From a checkpoint of a small mixture-of-experts model trained on Wikipedia.
Size: width 384, vocabulary 16384, 81.8M parameters.
Experts: 96 experts in each of 8 layers, 80 squared ReLU neurons an expert, 4 picks a token, a sigmoid router.
Training: a variant of Muon for the experts, 245M tokens, 4009 steps.
Below are experts of layer 5 (counted from 0) of a mixture-of-experts language model. Rows are named router (the router's row for the expert), up (a neuron's input weights, with its number), down (a neuron's output weights, with its number) and show model dimensions 192-255. Each number is 500 + 25 x the weight over its row's rms, rounded and kept within 0 to 999. Numbers have three digits each.
Before each expert's rows: a language model's description of what the expert responds to; "gets" lists some tokens that make up at least twice as much of what it gets as of all text. This comes from a sample of Wikipedia text that the model never trained on. Tokens count by the router's weight.

# expert 1
Description: Section and block starts. Tokens right after a paragraph break or table end that open a new block, such as ==, ===, Belligerents, See also, Personal.
gets: "==", ".\n\n", "\n\n", "===", "M", "B"
router:478486512505509540501489465482462467489508491482503496468503524497498511514486509495540511492470441494510508475546510461479510498499499538536553569509493464500471501511522513514496508509493488
up0:504477486510479482491494486509504443492529511495524492490500536478545480476534498544448505521545514472528491511510514458488521468505502495533494501515507500502491475493491447543496477466498490
down0:532484451502481489465483471526498534488460442488510517517496491479468507537499481494535518533484482529488528524474495504483531434483479524505495482467484509513451449499507477523514502497482491
up1:511512504460475494511478475475483500508479475437483504494474531512531516505515499482470522457505486508502493456478489507495519496507524500477558517543523508467498484497530467531506486499495511
down1:506516491486511459499533515510492537477486464470528475524508524515473484459467488512496502491521470474498505494504491515453489501453479466474438500479532489505487500492495478419504489526549487
up2:484482467494556521484554479483489477482450476506489543500523506508480478542506524478478521545462534476495500513490466438460477513512472526513504482456488473492513488448507504492545501533432474
down2:510461458513550520502513498412538505512476497527504490506501510504532479526476508453490515522529535498493500514501453460467481457527475474498514498486518484546527522478494515497505472540481502

# expert 24
Description: Geographic direction words. Directions and location prepositions in geography and road-route text, e.g. north along, south of, near, located, the opposite shore.
gets: " the", " in", " of", " on", " at", " and"
router:496426512503492514516499494484483466489503500486499513485511468493476498507503519476547473510495514491545475504539447470488511453502494486492527533479471480477511514504513494502463501532492461
up0:476485512515504457526495520532497459484489541492491492528503458523494514515507528481508438511499476485518501512560479512464504502530493501487492486507515507502514498486498474535477527495509466
down0:465497472449494545486467492512458532511530480529492480510538541528483496465495491511528534484518528532489467511533488465495524485495482518541506493516481526480449483498480504512534471497484533
up1:492507484543462526492509524432495459501502468471470486527510505485508515504506493495503497525538523485459466456492457469474518526491469497500507541462515504501499523466507536459485477503480423
down1:497527543466519464507584478486489483489512517511511479472494548484496508487492460495461500482493503490566541516487493503520461473555502483501491497512524504474524509477457521469500527497489526
up2:527526545495506528479471454502495493448466566524541474467528483497544505503525481463450510510499550493539463518497508495475485470499505475498475515473512485462474481497473523468503479486524522
down2:531513482489486487532533512533496465483533501509476496540517522527479484510536504486523524527529524483483485520485540503507522475531521515510478469486528515506471478497503485485443472491480530

# expert 43
Description: List dashes and sentence ends. Sentence-final periods, list-item dashes opening lines in bibliographies and discographies, and table cell pipes, plus titled or entitled.
gets: ".", "-", " |", ":", "|", ")."
router:442491515483505519506476469538474440492491509469493491479531520524456527518474506500480487517527476505486520509502480463504490525481495492520500534478468482479501494539495512472486472501501480
up0:495497465504508494511510476509515525511525510464492485508527512473470488486505462501501477527502531487464480526510490536529535499497527523478529514468478542455485480533495502499495450536463475
down0:518492504509480508479433491496503480491516482456548508464481537520503492525505509477485515474443515501487480521497518493502508448504482529512459521497541519497474458505499500492549483527502540
up1:445441554493554484490490530530493472480511489527446520521519468500502523486511517519490491478520546531557497521531503485506588470518504512475504502483530506513494505419530525497522516497510543
down1:494536509469499548507475480497545502503485584498516428520504521514470482474503470524519457523484496469508458466493538494490478467502469497515506477497535514477514493467518490516478499496477504
up2:482533493496462513461486485469495483483444510467473556540505525504483500488525515486467468481523518511492433504518511509438490528540510495504507491475445484551530484506490509469537477502490501
down2:402491505518506490485497440484532497508551517457499472540489501442499515499447495541559469477480479508474454492551503493488498487508496465471476494485468454514459514555481473475493534512519549

# expert 6
Description: Biography sentence openers. Pronouns, was, commas and occupation nouns in biographies, e.g. He was born, politician, footballer, often right after a section heading.
gets: " was", " He", " he", " a", " and", " as"
router:473494524472498511490501481493449499493498488491500503497525463529493502524509494509480497513512499500501528532513467484505506502487538474499497562496502479511548465540493535512518500525464495
up0:479472518504496520499515539484463520539519516506510452530518462516477495503471494504466510507459518492502469534497521452491498485489479454482498529538483468539578464507497513477504488505450475
down0:478484478461517529485492532526477471469523463557472494508520523484513483503516488489558497470488492545481519518549501500516528481525456509528498504521527499498459494501485489505503516478473495
up1:483463478485516490499457549464517459448486441504494486504515494542489507467523473536486444493431498540532476497484507529512491537470490465488500530526499489482514509493504525508479530500443499
down1:452526561502463510467491525479534488491489518495465511488489485539495459445485491515525485506474496475520492521513515504470415548466495512480466497551528553522492486477471541511574531497479480
up2:510520474537501500489496532463491510483532492485458489518518490498489509471498482483515482502528479476505501506446482487514527480496504500474503567476497518498502508540493483509554473524508496
down2:508507525535505555520492528498509477489448531488548499545480474507472515506469559490492491530530485486466498478542469535482525520454464512503502502493493451533515474493486495505469539509485492

# expert 59
Description: Copula in definitions. Copula and placement verbs opening encyclopedia definitions of places and things, such as is, was, located, situated, often after the subject name or It.
gets: " is", ",", " was", " are", " a", " were"
router:466503483500530516532538510514482447503487490482479540507519480519440508499494484503486513525507521490505475512492525452517498487460480460514510555516501501494485492502496506498484496506487456
up0:462496445473519507498472467538492476520499490524506512533514486518514508523518453513511510493507551512484463483453528478523504500518513519500488506455474478565492505453470489508475544470460515
down0:496506520516515480517508494475483459492534483527526470560549489520468529482493504513493444503501475505481507532479515509498493464483531476516482542538491431474536508563514495512466447495534476
up1:456472494554476487514541540513501475459475509458480496494531520483505529471520523514517522547484531534518463479526482499498496513510460480498521503501522525486502513514510505505511514516482492
down1:472457502512481514523482507497484494503506524502538495477484439509506508532505509503470484490510482530533467483494524544524473509470495473486475553508473520487552477511478544475476521473492498
up2:504488502483453499499473481493532533505504525475492514493515524522510551529515477507524502506506514482473531524529522494501458495501551510474505456528505451514472475563488479556482483497475537
down2:455502454512501515481519519488500515485505523524494480479500465527510524452507466487498535536507500485508510532536505518499485496462489528498540499490525502490524533477457511527511461495476561

# expert 53
Description: Personal first names. First names in lists, tables and sports results, often after a pipe, dash or "by", such as William, Chris, Eddie, Timothy, Martin.
gets: ".", "-", " John", " by", "',", ":"
router:506465487475505519483516484529465435477522490502484496486524483524474488482496487508486463525523489452519507479568474452500456510495483467494512512503474488512523521556494477483516495524454437
up0:482502529514463512493522507524470494490446508500520468490543493498506472506533490515496481506464525492466475465530490499575522538488483490486521512530483471500516463511490467563520494486488469
down0:493528464500517511516473529539540509539479484507505489480495504471483501521497475484520516472497477559478497452478542542536503521477510501476510504480493485510429545479478503477484521507507537
up1:489464486492456494514514516537442471527450487468483487513465495468486495509537463481504475492498469509541468475499452491457527492525474509488517529497502510510496507522473516530490497530481506
down1:447463487478487516517501467512458516474546476517457489515499441554487486483559539525517491485469490498517512518489489499520496514460480563504484456473497460492455498471506491472495503487463508
up2:492477493492482503490522492486507463448499527491492487460482487497493519489484505460483485453493503487519482495526535480460471494552511515462501448503508528473545518506471503490511515470471456
down2:550509500460499482457485527539469482509527463532487485488531511497521522503537502508526533545486494478487519516501545509479496514502487488484480482478478511502547516512506468468490499479508526

# expert 13
Description: Clause connectors. Commas, conjunctions and prepositions opening subordinate clauses in running prose, such as when, although, because, which, that, in.
gets: ",", " that", " of", " in", " as", " for"
router:469454503470508491499498452506480481495493517497444503475503502519472530512472475471507464560545510481495509486511464478476476522460496483520538517476476452501480518526483489486544497506491473
up0:501473477494457507475517521476496538505500501544465464519461526526487508485470503451512503493499557491492521516504463520512516492513502515495524481492478482490504526493505474522569507487562466
down0:526479522530522490490492491466458527531517492526503505509534490486500487522468490521489483501521486479503513487502481510479456537482477523483478488467443513513514473479530520526489531497487495
up1:499478509491460515498528514500469458494498505492499495460503501502496474518451502512479503549484506478491469548481476475475516486472462481526490512479506514510473516486470532483520448520498516
down1:497524492465558499524486499489526507469516489460529461507467478482474510497485485477534479498527484481495527486526518508527490508541481497479487464460491516529550532495534478461473451544484528
up2:474454482489527495519489506473476511503519499469487500471507512466459524500480472486543510515506471526494506522488431484497499519471479487530496509488481497519466527474499497477508461453518468
down2:500478530519496510453532468521480506483542527527524464500531501498551515473486523495479520470475506480528463523538536518475487491500504505490501517511531521515527510493516489489497528498487501

# expert 28
Description: Modal verbs. Modal auxiliaries before a verb, such as can, could, may, would, plus spaces and month names in table dates.
gets: " ", " to", "20", " can", " would", " it"
router:471482518503517519522495477520471461486489472481454513478525471512473490456461445476506490523482488504507520494510525471520474466495492481493535530481483440511488530538483512482503491550497454
up0:496506537523460449500506484506481467490504538457524512491500493499516503532498483528539497495497498452570517448477497476533489491501503511493512481455505539553503503483524536516521495524515495
down0:500523504463479490466512535545496460482518505433493485516508490530511513524483523493519506521531527509474502480477485496547494445543542500521496453478464532474501449493481485523511445486482465
up1:496465508457491507488471472487447495498528512483511516519511498517482484509494474478472472536521497523492513545497507459502528512476520491503482514496468507502483547513522504472503431481470545
down1:531484502525502459503536514551517542505478483508519493478474518455494471496511486529480477461488477487556469497494486515504512483495510496495520482536519510479509475488488524520475551511494513
up2:494505523510515481532534539493500506456484518458517496528512539532521506526508451455449512478480461499549513487482511497474517514483513498498462489521503501471505470445482485567539503524507502
down2:488486504506484499488512534505551466517516538490503502477448510521476530494532532504468496461506469495456461494509467493494472518526584499523496541519473536537532455521481481527495503447499506

# expert 47
Description: Title-initial capitals. Capital letters or first pieces starting titles of songs, albums, books and works inside quotes, such as M(aking), A, My, Love, F major.
gets: " M", " A", " B", " P", " The", " D"
router:495461485489527481478502451499506501525489516518514486482512521509489544505470484503483433523537478493510502485503485468511479486464512509506490505515488487530474514512482489484533497502513483
up0:489538492474497513536468508477469549506442497500498495511433521517481492470479490535526532504471512502495499485502476479491500474487485504473456522524494505521515439488510509478501465499494471
down0:482516457530502522510468535495529514537496480462480527539493530487503497530537466513516521527456497497435467513475509491462563461545498520508439496475476491573446490480560493465534503470463479
up1:499522500453524485461525474493428466431536501460525490494487482506515509463457516519538529486497527448443493484467506465513519466485505456514496514536475526471486502514517526484513544502517493
down1:575498495496525513522511505490488516509541499518482495516524505457430488508457491511499503531488456486509485542536493500491516429447531513474522496487475511489487492474523533494528505487441476
up2:506462502507532441475509479463546492493472500489517512477507510502555553471513485493482429482521487518507503462465524455499471523507512493503439523488527487507527524470504521501563560490455506
down2:480457489488555490508538466482505526473504498460498480467487546510532506528509525461475493487516497528490486502470501502512527545507503497523492491438494500489514537459489496561558512492496489

# expert 38
Description: Sports results tables. Pipes and event words in sports results tables and articles, such as Championships, medal, freestyle, Women's, Cup, doubles.
gets: " |", "|", ":", " Cup", ")", " Championships"
router:467481533510510509494477459511493483511460497508445503475541461488525481510519442512529498508505507527523460460465499500486430549491516464497539512487487479498515528505491495478544504506529474
up0:487562523481474484531530496511476475489518508467503461474505470509518511454512502510478466505507491498475509492481464480514509500519538523496493500487502488481527535514457464518517481477502522
down0:520503441468486464535487471421516498492484519505468487477517481517493504510523502462529478480503504467468504496467439496462494501525518491477518504446486461497470522485476518515483506503530479
up1:487515488503494576461487487534490550499461518500513521458521450491489519512493511478501516526517544504520487474506524450509485506496502527510476497492503493517461495496483522486505522499489502
down1:505526467460476487466442468516550479526452544510503494461481499510475516494489512528503573520518522485464492499432475465494499512521505481471467501490518472487543500499498450476480476499509474
up2:527504517526488506534508511449499453512516453489463510495533521516490532472495496492476438496523501469517500533545477507546501482483507479504496542478534481499492503515505506520522509529473467
down2:487516510533502525559469511537480513522457563494503462528524490503487539535493531481520466524501474476472527531535482507487590513520503520511514454492517485476528519481530541485519513498525506

# expert 35
Description: K-sounds, foreign romanization. Word-internal pieces of non-English names and romanized or CJK text, especially k/K syllables, such as Chattambik(k)avala, Ak(k)adian, Japanese katakana bytes.
gets: "k", " K", "ak", "K", "ik", "h"
router:479484502461514522496541491517524474495489501471478498492527494484531492511501491512517523526479501501495482490476530484490510484491470514483506510475502473462469487528518507504475498518499505
up0:501520462474509528520542513497487529463486540486407486500467477448470532510492499548478507511536506520457512496525527523487495524492513464473563505495543501465510506512503490535507478555495496
down0:515537493533495505491482530493475516556483495516477520487533534554571490516508494500492463503500500537509514562486522472512493493504525504507514583509501473532506492451500469532528524501503481
up1:496500479464529541489499530500509533498487499534523545538483497468455530490504482530518511508518522517493536498498535524540480481516507489517482493472495509517469540477521519514482478507494505
down1:576463501527492490477523495522488518515477438462502484448510490504486481524531513487519469514500532487530518492486499508503479528503515483517559474515511542458474496462461527517525555472543499
up2:459506464493553531455515530494489508509517517479479520487478490487485567512505561540470509495471461551526456517520455539499482500477507490488516525543501497483475503494529512465517508506502468
down2:492479502476478500488463512491503494473486544532554505485500549523480494490520481513478533542475519509481511551452468505493499486451520509514446521489497479527513485503476504525528505510501518

# expert 33
Description: Titles and relatives. Office titles and kinship nouns just before a person's name, such as Prime Minister, president, brother, wife, actress, plus table bars in biographies.
gets: " |", " by", "-", ",", ":", "="
router:484482477470497531518486482527470481455474509440479498476516463539486508481506457497493475560506440473503451490551493500469483498486469489476505533513479438536488530559478495494504465475507469
up0:496491499500511526502542498492507473468519503433438478578483492485454493487506523499477466503481465479511449496544520521467503527487472562483500523521470487511515528502486528505487505539540505
down0:519532465468517486506474491538536508508481501479493468449529503572499491476549491509544472540482481510511486482514522539519524499451483511523500454566533501515475499551457500484509492483495457
up1:475500504468488539504481493487489464476490501458446466477505461537502512459501486480479497529507476463491469487577519486499505517493434511524500496461478493561531540504499522540479495457490482
down1:520530498528546470509495495514474489507503457460503497496502501505525520493539519510474525536512499498530518451475493518510518499498509485509497452555494464510489513506485462530488515515501455
up2:478479532529519501503479513488515549474475530471516497489471516539505485508454471497527439521481484439503498481475497541507492495475508483498470531505493509487526478509498506504508504464455509
down2:470491501494550473490469509466516486477497541470524421498489517522466498467480490486545488486541507475497520502524457516539467487500540522501480531521495496510504519476564495549511497496507467

# expert 12
Description: Table cells and dates. Pipe separators in tables, month names and commas inside dates, list dashes in year lists, e.g. 14 August, October 22, 1998.
gets: " |", "|", " |\n", ";", ",", " September"
router:479497481504523537519513488499456447485480525498476493517556488532482523467513485488530476506488451503498492490509515487484480494488521500466543519516492447466516498551491502468468488503511487
up0:501533509472537494509489488503497483502497565507441449478478515489516557520469538518473553496488511498538467488478480500514505536492502534512501523566500481463506503495489462473467502512514528
down0:547473487507493487522520505466487494483474526492516424489510521479448503451518514438511493459496515475467520486524517484449484505507521528503506482567447478497489493544516453491494496473493521
up1:471490524503490538551516533485444502480482536483461482543519503499514547485520473527516503464484492503500519513529566482482468488503488522478533525531489496451497507518510516506483490522492527
down1:465520459500515479486492508483493533523534494488503512478503502482502511514469498442521501525478531455500480496498456550483545471520444442496484470500507466537462480472494492480554519515521493
up2:523584536485467448502516585489487472506525512477502481512542504565462537468546502535521445509489503439483500501510502495510482504520506489487467505520516501550471514500509503489482485513518507
down2:477535520527503481536515515504464501485451534524496489540535538493521525457506519448532510496480494498484533445535477494476514475487512492480525527518507536475500485505487508516484467498534510

# expert 54
Description: Mid-word v fragments. Word-internal pieces, especially v, av, iv, ev, within foreign or rare names, e.g. Rosvall, Helvetic, Flavio.
gets: " ", "v", " V", "av", "b", "V"
router:468546497499478529503508448523499424482488543471433521473526499512486503488503507502477521507481440522504490503505489449531510501450488511497489528461497479514486503501505505489538480489457499
up23:501555478532538484509490476494487516452484517472552489468515477528505515551519493501478501535496511526492555520534552478481567467467536506456470518490499500493476506485495496513482512520487516
down23:469529485499502499505473505468537504509513521505490438518502519509481510536471487531487485449470473463489517488553534488562491490526478517513498512544478497472511502541491497498530493532472528
up24:497559474461504543514478495515466447525524514496498521488526512493549512497500558473518536456526517506500475440474515445535507504474518483511497488511506511496517435493520513474510502494479481
down24:490483462512495501526529514522528491478461474501470454485522511500492507529538510514507487507483534507536471528469532518530517510491524479544514519469507527523487469481525510504560505505556500
up25:467472497506505492468518522475518461501446542479467496484470508491511500508536509538503563485504491485502538475549500466483483478481529527534489526495514537507500474501472491492496457468481517
down25:473514486477538520472503533506489470485479526466507487463490486481534476481558507506487567483499509530511533530470485440491494501524455527505503517455495514455484485554485483510484488513483499

# expert 2
Description: Years after separators. Year digits and numbers after a space, dash or pipe in authority lines, tables and dates, such as Stempffer, 1962 or Turner, 1941.
gets: "20", "19", " ", " in", " of", "18"
router:458481518471494511508476473500479462485507498473482521477517490495485511510477487473492477526537480492519503478528497460508471518486490504502511530461443462506467509522490487489531484531472458
up0:490482539523479508530479520486483474533515544487516497570527551517501483521477468513513508546495490447466498504543516519483504463433521456516530468468488476495514481490496496525518488515474478
down0:491528525529493494469492494508487536543505523553484546475535436530534522535517518493476531473491482534501487543506508531533505502507456511512527475481470493461486503441489515433520513476500477
up1:472521498474482508476495505469505481483518492529544552508484497495490525514494485531500501533498529522511494489488516497503510480477471500521511494515515507523542502491469505525479524521463520
down1:514479490528485478524514500513474507509468490454484468473475464496511505464523518491481526497458510500506559508535446478481483489552484511499516498528510557504477491486522498491500542464517485
up2:521506506468487501521461540509511506502496474499505489474505464469475479483513535481479491509503511531575482509502487469452485506525488493547477561493519546494517494510457516465514517522500463
down2:487476465509509473474501481513538429458494479511481460502519508507475453504476489467490501520507502476482525526473544496516492525523485503515482538511552514479489488520517452504494533472488478

# expert 27
Description: Sports scores, results. Digits, dashes and spaces in sports scores and result tables, plus match words such as win, match, tournament, touchdown, round, scored.
gets: " ", "–", "1", "2", "0", "3"
router:506495481464486503512482487518539501458473528524475486483506480467487504537487499477539497522489509503488432492500463522477473490448529493491559492465467490490520516506509476534473476521506450
up0:497467508445547539495492489536498531505492518483527502536522500474512519519477516492535491495488521507537514512538456510499506506473508490514510461500491459492549476505569488491478506471498502
down0:543496494536496511498534523531513494496523468511505503540495487493535509496490503515464518507482435534464474505473509485548439548527539487469505517516531445520515508503481464454490519494494464
up1:504487487515479516492516526514509546484506524510513491507495459505487460524486488477518486494515497468494515517516488486513489458487519525488499482488490506500527477499579499546521448505473438
down1:530471460516504469541489461523480469567489536502497478455493517461503496490519523452471507503521506523493566468512508480478532479461539505516502503510522545520506503475508528529505472457464528
up2:477512505472489538491487462522511488484492510465527484493505479486495516468512510491499486522501499530483467501525473549502511514527478523486477526464533538464529517505494520520499537525523453
down2:474459461437466522513502501431452495532507492497497502530490485517524503499491518528472476538503507511479480512509484497524557481538501491521510471496503469454499471550503494480485550497456502

# expert 39
Description: Table cell separators. Pipe separators in tables, especially election swing and statistics rows, plus semicolons and colons after infobox labels like Status: or Solubility in water:.
gets: " |", ";", ":", "|", " —;", " /"
router:483488488500530511569502493518488465444483530455458509481564476467530539515492485485505479553485478503494522509513530490517499478472503524476546515526500466478493504510504507499542505491497479
up0:506510530489480516514491537481508530456487517478477488483487495454508472533479522544489493501489533510488488517516486507470477524521507534499527506484482488463496519557476481545502534528498490
down0:507518494507465496531496576494506496515505510519480463515523546549479526472503503515516505531508498480499506525458514486476482484451488528483514525484546505496460485455524502470526477477495491
up1:499488489521502473542475506506499528469495508483482705483461462529536469488496461471520529470468507504495510496506499515498506508517507512493482474507500530478515475536511494489477496487487526
down1:495518493479532510489475499548468494432549502505515524532505513471522526485504498533495467521490523525510510526507501525494525501473513478500528519466498511491500530485483487483502467525489525
up2:568483500527459497438462484503486525461432515490480489503509495476505508496522496504493523457520496453524405508513479510508491494475494498476534510498511508485515509511488527503520501576442472
down2:508523488557517527488546498528498426535527487513464498502478512487516514498519505494468465500492522557483524533493509504482505462490502474512470461524504460451487469475491506516466508485522479

# expert 36
Description: Commas between items. Commas and similar punctuation after names, places and numbers in running text and lists, e.g. Maze, pumpkin; Akola, Amravati.
gets: ",", "),", ";", " –", "\",", ":"
router:491477472507523496507535467544477472499479542515446520478497477514508553503486478509497490530497501513498472493538450516493455488462479514495520532478508443514467526517480501450507471511501483
up0:492511480504509477511520498462493485486456530542490512497487499516477489493484476486505544515490468452436497501475474525482524484498484516502532515478537489530479497534518508469491522500494500
down0:533481507514525509454453500504442512486539497441491507466496475517511551529469461495502505501484522509514482459546532484548481522526493531493448525505518539514537523476496490552524519498493528
up1:501545490514536499522508483506481505442476481495486533500521499516472499488476448500491500504480493498532486478531493505502486505461481466491517459477508511475489516491474555478494523504487479
down1:515479506500528530540512485518507491443508483462478446518509458484519552504503500474477493535507507524520513482557471492517545443529515499494449497499507499518509509490492492536488451537494485
up2:467475497484545537480517537524521522497449536539485483548457507507519511430500475507457512510517495550522518494580473481509516504485496449482476525460529481478502497496531498496524484469480500
down2:462536478477518502485500520460545465544469469486451532480494529501522554512517507523516526511555525489452475524516503514505486485491502452525510479518517487508537513482507492473480491489511491

# expert 29
Description: Determiners and possessives. Determiners and possessives before a noun, mostly the, his, her, their, 's, this, an, often followed by own, life, work.
gets: " the", " his", "'s", " an", " The", " their"
router:495456523490499474499508473526511453479515480478483487499508528508503498508477518495491488553478456487548488492514487451521498530493499500514526526493504476466516489515483504447481506533478464
up0:492523500500515500545502478544499517514493481496493502519524503505484516524515491478484489545532515484479497477498477463504488499504504518479534455513503499514489518506503508515521508494524431
down0:526498531471480448542425481539489515495484501536502491482552460491484474492554498522512500489464523524460512479517510522499464505481494505505483492512494516467484511485524496502501506531467532
up1:515549539523520496452538508509506461475473493520460472508485467517504514521488520505486495505477510518564489525468492524501472542464535509454526509504513482482497488497543536451546511494466494
down1:493541485494499494467494486514511462504496538475522479541515438474470526527531516506488497517480530480496544496497498530484499530501493509517434516508498514512506499530482503524549485488490536
up2:509504553526509544443486471498557509495472511499502486500495521475498499498481528508496501468485528561540456516506482505488505509499494499500473478516480522491486520508546521480509488522516478
down2:482490501475514547482512474458484530508536472532511484507491508491500482510543503449532490508449523483489491571468492509544491471498467502458542529537494515515511481479476465460523497471526510

# expert 26
Description: Word-initial c/ar pieces. First pieces of words split into fragments, especially c, C, Ar, Car, st, often right after to, such as to c(roquet), c(irca).
gets: " to", " c", " C", "c", " Ar", " Car"
router:470515495506554497526513459502485475517470498465518478480504514470470542536529492469505509499488479519477539479484468486513499499494487433496492508500518459491511506507506519522506511504512503
up0:495482459522529459513525514470499435468477529479454512454502502507529471470511492494536469482500496506498534492504496502483474491496585471512501507515509479508554494529562531529504546484537472
down0:488486501515500477502492484498498459498463514488472478510524488530457515487509502530520496468458499465462566492516491489496511521482511546491519532521477451553526478498505477524528500490507520
up1:507501522507516532495511502494504501539523478513517505455479541495513515497491483514526477500498535456529466466480510498524453498583503500520446484469461504527514527501549506461511522544533522
down1:510498512500474533478504503490501527502488511496486555534534475523485529481518508501482531509496456505493516574510468500521500500490495482473478497492537511499471507484494478487523485515475502
up2:524490485508490484450484445507525490536490507453526473519489516447542495521552475482534527461501506490480494521506499512513471518519494525512501499505514492527528491525484513503523531498542533
down2:462497531527499512484533503476514545502483493536523484523455492527525547508520496503519519562487552504518528487490460503499498467439526508493512459480521517453531494499527466446506521478464499

# expert 25
Description: Plural subjects and auxiliaries. Plural people nouns and pronouns as clause subjects, and auxiliaries or to after them, such as they, residents, archaeologists, have, could.
gets: " to", " have", " they", " has", " had", "s"
router:473484498466558518502539491518467467486495475435518495484513471532507489484471457465487551546542506456514460482521476503515486503479501508509515520496500491497525531507484486477506518510507468
up0:482509494497486505468501530478512494474535500446464461479551494529497433462498498508509524507488507510509472515501514541481541525501486509536502553524486534525476539510472529479465466472506519
down0:457517521503527488477489475461509502466499472473540471476511525482499519488510472490482527523455483517564502516518509521479495515492483525534509463517522480484533565500533528497411521493505502
up1:485522522501488488522466499514502449470525491465512550472494474510508475494483492499515471521535459503500456554523478489493487449498514459486497512498544512509529497533511490508510501500532486
down1:483541510524503521498492512493509485486491512513537506502521486482513514494489537520505511509478477469486485528469509488476488485507527507483496475505520502440493489485484538487491490500514503
up2:445549458512518484450482519482534496437457492493513486528486553513494581464518461490500546484523474486522491488503441505488437479466494547484491472510504523495443505492503488495512501503532537
down2:477449473524496529466483503468504530504520578527517513521499511479509501467513497477524515458487491468514507494462495517524501461540440474511450480484499526468487464535504496539462487537537527

# expert 49
Description: Letter f and quantifiers. Word-initial f or F pieces such as fruits, fees, fiestas, plus quantifiers and linking words like many, some, known, among, of.
gets: " of", " F", " f", "F", " to", " by"
router:507456537522550524517506449473504502502521478502491475477539490496505508511471450465488513507534490513511471529504513465531485524454493461521508570472485429443503534513504496506553516510506497
up0:474468501486502511494534481519526525489513532500481440512478508501513482503483490502504438533487493507513483494479498503510518499488494501493524519488460448507489482509486545468478524533507504
down0:525481489478488559481456530506511522529473530526476511513492504536496491509513521467524490500501476506509512468476478532470496485529541471503494470502483457498489478544537445474520478515507490
up1:552526505516520497547492446449517525515527503527494509496481525498482512495456488496507533510487495521481519506474487489502457502456496499504499521522514489478475481482500508507531482489529479
down1:442483495512489506529493486486513459488482506483519513502547480517485477538485495467468497531488530508495514482470505493481465470526542520518503533457482535461525511501516495487481533509493508
up2:490513474500494488478513495457511464490436484538511478485551506489507533518525461460547556499481513515495474479521496470508506515511504511483523513465495500439507509485545506460520524581525517
down2:463551532486516506514504537528499527472533509496511478513436516516494468526521537513478502509475513488489542497456488528447489528493492462473492485486534491478510449512511501527484507503450552

# expert 63
Description: Definite article the. The definite article the or The, mostly after a preposition like of, in, to, plus nationality adjectives such as Spanish, Russian, Philippine.
gets: " the", " The", "The", "'s", ":", " United"
router:464475484461517510506533424499460439490464502453466527462522526509497541476504505506490489506512490508509509476526478453512471545489470490491506559484485484510477515532478520481508508510513479
up0:510526491477500497507494470579513494488426530445501553469537524512490565520456511522516519497498484511500499489524489504549480519512500499527531486510500542467510489482525491493526492500502504
down0:519517476491520546500494523482529501511464498528499475527509472473530480508522497456437460512435489513462509450520471531491481517528450494536498497497531501476495507485487526483539510495529510
up1:462476514510501530522480487505456475499482491488498481480502453535479541484499562493480517526510497534494497509545490454486485521516521492495539563474514454510470480535515474478471490514458485
down1:512521473515512504514486493524491501535492511536470487469551526535511510502479455480463531489519514482521472514550452542543497514500528479452451538482490519450500550477501477489511476474537531
up2:512510533487491476492532496525442489469504494516512526520519557485496538511488490492466489523492508493525540473476503477493502499495490493526497548477540489491498469508514494515532533545476534
down2:457488469531479513542462513486470493482480501513460508487509497485501508476481524493507524481493499517520440468463515475521478467467503461509509542479486485507480503522512532506481499502519517

# expert 56
Description: Year endings in citations. Second half of years and page numbers in citations, discographies and track lists, such as 19(81), 20(03), often before a closing parenthesis.
gets: "\n", "19", "20", ")\n", "1", ")"
router:482513497496532514521502506488463479467487520447485467506545501526453512527485490502528488524493468487499502529525516478506475524485508487518531535487503495518486489538482489474518468548470502
up0:505503521502487480495608480449513508461484512495510529477514495464471521513511462546547510488477526496516467519512472499509475506494504500531505452465546485508474513534497472534526491553535510
down0:484486515519496474506514452513522468507527505539560509492516486488493535466492470486527490499509499451471488474536513507557511528485530506487469457486479520522515491504490510490488490510517536
up1:479512532517502498536519541482475486519489489487485490476505457521511485455527503525474527495522499524497497502469523505504529536485476500513512484482487499469507545513539506464488517520482535
down1:516485402525457511515529522501499520498491530483523449489518498513470536460504521440479483489475545468468504491527444571506536468507510502497506507533495460470494491546466496500501501510546476
up2:508457490498524535498493503520501484516476512509543488505514470544515528543509521489534467492497504524512470555535496497477470536508504514510548518492515500496481518515516511516538495512493505
down2:484520486498487460524511530475511514481537527525497498474487524514516515463511495474464549496499495482506513473485509493546542483461463505496483506513489498508486510508540508505495480481507478